{"n_layer": 8, "d_model": 512, "n_experts": 64, "experts_per_token": 4, "d_expert": 48, "d_shared_expert": 256, "activation": "bilinear", "moe_layers": [0, 1, 2, 3, 4, 5, 6, 7], "router_score": "softmax", "normalize_top_k": true, "routed_scale": 1.0, "balance_loss": 0.0011, "balance_bias": true, "router_z_loss": 0.001, "n_groups": 8, "groups_per_token": 4, "shared_expert_gate": true, "init_std_router": 0.0384, "lr_router": 0.000249, "n_head": 8, "n_kv_head": 1, "head_dim": 64, "vocab_size": 8192, "norm": "rmsnorm", "norm_place": "pre", "norm_eps": 1e-06, "positions": "rope", "rope_base": 10000.0, "rope_fraction": 1.0, "qk_norm": false, "attn_scale": 0.125, "tie_embeddings": false, "parallel_block": false, "init": "trunc", "init_std_qkv": 0.025, "init_std_o": 0.0, "init_std_up": 0.025, "init_std_down": 0.0, "optimizer": "muon_variant", "lr": 0.00735, "lr_mult_o": 1.28, "lr_mult_down": 2.0, "beta1": 0.93, "lr_head": 0.00609, "grad_clip": 1.0, "warmup_steps": 200, "schedule": "wsd", "decay_fraction": 0.773, "decay_shape": "cos", "final_lr_fraction": 0.0, "batch_tokens": [32768, 65536, 131072], "seq_len": 1024, "doc_mask": false, "train_tokens": 352300000, "steps": 5385, "dataset": "wikipedia_en"}
Below are experts of layer 2 (counted from 0) of a mixture-of-experts language model. Rows are named gate (a neuron's input weights, with its number), up (a neuron's input weights, with its number), down (a neuron's output weights, with its number) and show model dimensions 64-127. Each number is 500 + 50 x the weight over its row's rms, rounded and kept within 0 to 999. Numbers have three digits each.
Before each expert's rows: "mostly gets" lists some tokens that are sent to it at least half of the time. This comes from a sample of Wikipedia text that the model never trained on.

# expert 40
mostly gets: " 2", " 3", " 1", " 4", " 6", " 9"
gate0:564495530539474563511498551419604488488507623510455515530508549509462397539491496556480479467513487510525413532397529493530372446544613429537454519488479594536580493540511500595376593569509437
up0:437460416458485472454443549469501456491496474523489515542572482464585393515525372556433522522526538528590481510491428497481515453512457517543453448368499558524430493490614490571495544491475469
down0:458517678512427481485539502520502387502540493487504518496502646483389546575436469504444455547479602531425494471544541517499488478437566501472549530443515500526456466510494424523517429463428514

# expert 47
mostly gets: " |", ";", " judge", " acc", " prom", "\n     "
gate0:574483582548506472526474436538559486477477442506550553542550545534557497541598428485444424486499592530421442491554527502503491446464578518549432575444520434540533501537468540455477498508414497
up0:517569614514529445499429527438513591429516454529509543545549550508511467482526451510470384576394512472553505560517645582501434434489572383452476475485530457531482368516432483453459528513431476
down0:529497577442516507524529531432452477548450458500530481507545488461514433586499486504438491496442446491584445507542533510560509498458496507416586457524436517490550498536540453385524600547489485

# expert 56
mostly gets: " Votes", " MPC", " ·", " Candidate", "%", " ±"
gate5:517532531523598409457439450528453478485420552437559560471492460496571492502558412551335512463480507522522420496540571504533430536499443546423506441601580497503543452519384471567482541505448511
up5:527581566459484527501564522478541481476464496543421504551517420515458507524521407477570599557505487474501471530481537506493609439493479459563561491520418483480473479433535524466472564540478465
down5:460481487531540425589596566456517458538499481584547445523447551469520492482567592576432462454465564425418475474494509506484495530485394496452465454508517529424480539536474523608475362465535570

# expert 23
mostly gets: "000", "83", "72", "63", "97", "09"
gate4:427518457517506567555402556468544526448513529576564429494504448534508484534575441502517446468597584435497535523452470425420524383473480562576582530483532610500475615534507445521529566483519481
up4:427467550494387509480507464523462477414544531447426538447455541566497543585525446495484459461467492518589633540440521456439544434556533497439409567547498569464587537487470519588571550485525535
down4:450517446512522481572497579518509497539459499508524552495413533477575435555475504509576456548533603456519546431513455536412542558437468475461519528411506483482420515506509533562528436502507433

# expert 37
mostly gets: " 53", " 41", " 85", " 42", " 72", " 43"
gate0:581451481469579452559618499521499505542561506421492479508473582497476523472511474495498511561558536518432440495489500533517547508480503564606526411593490441512468478484451481497434587421475546
up0:433446614586528604510549570485515469511518536535452618605483536532465507460391495528507424486450441486498460441489433501567547529442475351437470521525413539529502539492500483467475487469567491
down0:532536523537475598617447520556549517457451487513423471585526485483555515518596483583540448457470587484470431490623500484527412428531494470568480521505527461479445452428503468506560534432499504

# expert 57
mostly gets: " to", " for", " via", " with", " using", " better"
gate4:564446551559498515423480502547520507461486528474471414555471559534485527535460569466518435537484542456433458575557532456471492481505500566538495536575455561500591577487482511460585471530587523
up4:517467497478450514454463480496589545527426560522489553565525556526507478549503479432485440541532602554538577534385493424477512475526550471516498533486491518561475530508480416546602488462548513
down4:541592403555482498439486542415413534475591450511517487524530443493490511600503538440534436523458567565488403498594505518509491499540426525569495524513520459616545444510564459459480441441514552

# expert 42
mostly gets: " murder", " called", " sent", " find", "uction", " order"
gate0:442479514449518509469518425563564481451400500510416409569445466537566540541516498569431438522492601467483495400617479559545512503432479429499469442489411451496482507517547503537500492481501440
up0:494500516535561506461422542488471562540394519582472456487555578448462541512463511500396408522477489489445394548467563540625356555502392539483505406525492486556500465529486573418499603583495472
down0:551514540520468412514418491512575490528428404470568529455511459433436474403544414436415517439513482526466498558557617491467532450585506493509378579439549450473482569380495515479451495403470505

# expert 27
mostly gets: " 2010", " 2017", " 2014", " 2020", " 2012", " 2006"
gate0:546556551518469549490462438558476477432489506384427577516507508504533502526527527468534450505492471552476520476506486549500530516558484529556463425545403559431437485500516535491462540468492469
up0:608454513562454539422508571496415528489496530460596511381539496529431504464450510530447477503520468506436486507503580479492588500455558611563500547407520531505515504466525428621359575542486565
down0:507445472517556459504575512422534519509485509460445467496571479464490373470522534476532475483383487402550582551533566548430467498481435513511508571533456593514497446520462584462481549479511486

# expert 59
mostly gets: "rove", " newspaper", "elli", " audience", " drug", " college"
gate0:536525565477557489615531539565455558550502544402434492567593535537598450482507521584459440550544501491492493542599541519511505502485523532506488526501465554536407568524543496547464514532517552
up0:557470490462491452560649509553486429415448596412491490566472477484477504458462462539469511548501494572498469453492519558475609489569514474494523499575413509561450559526458472524497492490483508
down0:523430585467565588519512552525527498517359478535495408407586548398474519509528542532477440526442479528459516560460528507474455434521605537557466529452520513543499447501600496402453507520509471

# expert 43
mostly gets: " bass", " Actor", "umn", " guitar", " comment", " Nominated"
gate4:467541530492569421501521472431485406557511505468528497521489474574439508462521476510494507468554577416538477534421517549466452559471558578478437542472605534477521511508453502445456488600489550
up4:472570511458502479443477555464549567533517470436447488413510514467540412508486478569478497577529428434534498500484502508424476487472545441460516545516458470544394560434523473500482524618492487
down4:451447518514524543568532435497489552565494480495531446504509496416511484446418555494458520610539564607498477483423495506503433511425556560499484490614539452386415471509533505539463561496463439

# expert 55
mostly gets: " Nominated", " Candidate", " %", " film", " Votes", " Apps"
gate0:502535498528571535546479399525490478559499576523475548481512443460522460484500413480538489455445519487355565446553505482539578547519464511486507486387603521509500429460566524581506489536573582
up0:495525510479392450435520474567538529575571471443464549535562525526495521476431495450461460487449466497470542426406386546487457556489507464513412532421446461499536508402463421513492431538510443
down0:422473499452442493517418452506478503447518516521512459480488494576679487466534471491468490470461581523450420485483473410468493530460485558507467478487510529464452418447499454513429480501399506

# expert 26
mostly gets: "ted", "ly", " either", "zed", "ations", "ized"
gate0:417513554507418524425512472424507516552478522532433469532484456472407492565454538546469503485574537459533582466531581469461504470482409536566604478446500571576509584522441537513506578546530448
up0:479457441467480600625475499448553469537449407483491553522509539520469410539513487604380467429573483507502444435545549538505548486518571490445464564533556476485559431465502559457512498500470420
down0:412477540535548424431443520440465477516610503441537494361600491464447506509459515488529500434454403581502517526429522422502421429547583534458479472498369518511516477549531525478426534524432379

# expert 36
mostly gets: " \\", "\\", "frac", " risk", "$", " theory"
gate4:626524491445465527445467489523462538478476492394510394453518537509511430415459458443567486450515457554537487599460479564458508444539437524464418441515406520542440531517488502473546436562523466
up4:483476463412573549535472478552498621484482427482608546553525546394446486384444478494485485529446495584555485544452557498483465414524529500517446530553518552563503443550525524503477491529514454
down4:514500478482489568527544444537472538627587508544483466504493538436440420524499554542469444476507487535530520524489580650508528586514441425547499436492448552481587430471484507574442412471499450

# expert 7
mostly gets: ",", ".", "”", " though", " location", " although"
gate0:510470512425474495475414515451502547550489563435389478511422552558460559550464561487468540448411548412597565514425483492477562537526438423512493558433522529461562509528566522553398502586536438
up0:567432527455427495504476495560497606479494515552443598500369521515519426528500455423506543497413502454447531446440513537487457515542595488560463508451470532501520523488475470512557551463449432
down0:513499533507546575541491428511473563489491485493545459584482518528519567566426435550462477541467489496451556539532450512523541527537572511479439467590513561508546466529563469532513454457502498

# expert 61
mostly gets: "nia", "burg", "onia", "berg", "idae", "ley"
gate0:535414410517469515509549476496488495479538535438458532482442515437451525421523438552464499481438422483434531533534535481510468586555597631446562565515501380486499510543541544491480572426487515
up0:492414444521494438604570559447518536469464460439534506463440430454543562506520513490555467472497523538567558546409583518591492510528554484527557430484548445517529451533542492479473419494553471
down0:510519422514445456513465513582491466497544534559530435595368497492526500590564571565543534449513522481495482516470547473469547483433483487494489464517447506437560510542432356540537525539514496

# expert 19
mostly gets: "  ", " MPC", " ITA", " Motorsports", " Chevrolet", " Loss"
gate0:517486431534528573489537428559440472395468424492458406465576445456511611465494516561515558447443473439518503522408466543553570523525484568585606539545494450584520449478470520483451453482531555
up0:495559505507586497514533474550492536486528536473537530544531388570461454458466495479464422559446520485474482459579495509501460554468484532596438578510435517486491503511463536510486470533484441
down0:417563473498492462489501473450519492467501522553535512525441448455551407504527525526552512539503452480470560528474480514462453411482459412535540605527558515500532547454423449555515449477445550

# expert 63
mostly gets: " of", " for", " the", " de", " represented", "The"
gate5:490510532538455487584507434603482508482639498539454482490484511458470540478587462592458534480485517538484557521428556451489413506445533439351526531503403501415466468481434479496554468513489505
up5:475448495540496495422562527572467448604573524510611489495494520609482451575551481525455443459532492521472470470542477462459498500551490518413480421502555512422567591511599558436520525531491495
down5:494489527461474457523511519486555445579472420428605497492438535525579497432483505534479443464528495540470509499442535543485532484523530420561488510515430462452488560510410484463543475389490472

# expert 28
mostly gets: " Turkish", "Scientific", " religious", " English", " Formation", " tribe"
gate4:594470578410548588519438560525477486349475422542637478502456548600516510519512468518481493563493524426612408489517493486579525419575525457524478527457554517524521451493559663478427509461389577
up4:509525536412477439537411517409499486384470464577464446488483612544429505507472504500505475586587500476516518472574484474500461447536557458433432478465530540546544523484408550402532487592428459
down4:436511490521479543473556575484562450405461553462467560381511554568494502531531490526471547579549573535534470523511434584538570542475432517502489489416480514471534565557586511435598523470497565

# expert 25
mostly gets: "=", " Species", " ren", "died", "2026", "."
gate0:464546445611508425490472591487465447547447485466462480494548475585532584484523549473539573511511435514535408532505501536474619519478413422476538453466461516550534489492482554506503470452550412
up0:521496470515540511503419524486451632505492461505599564539513550553473495451548520444469487506555470487489526497512431446602507520483618445439437584463537548480476483479520554363537522515471477
down0:469484438481518468512562523466597479437525497619519471516540495470534541465513550484529541470446443471434541472507477423417441492475484449478407553587444505555422486472418408547441470456528523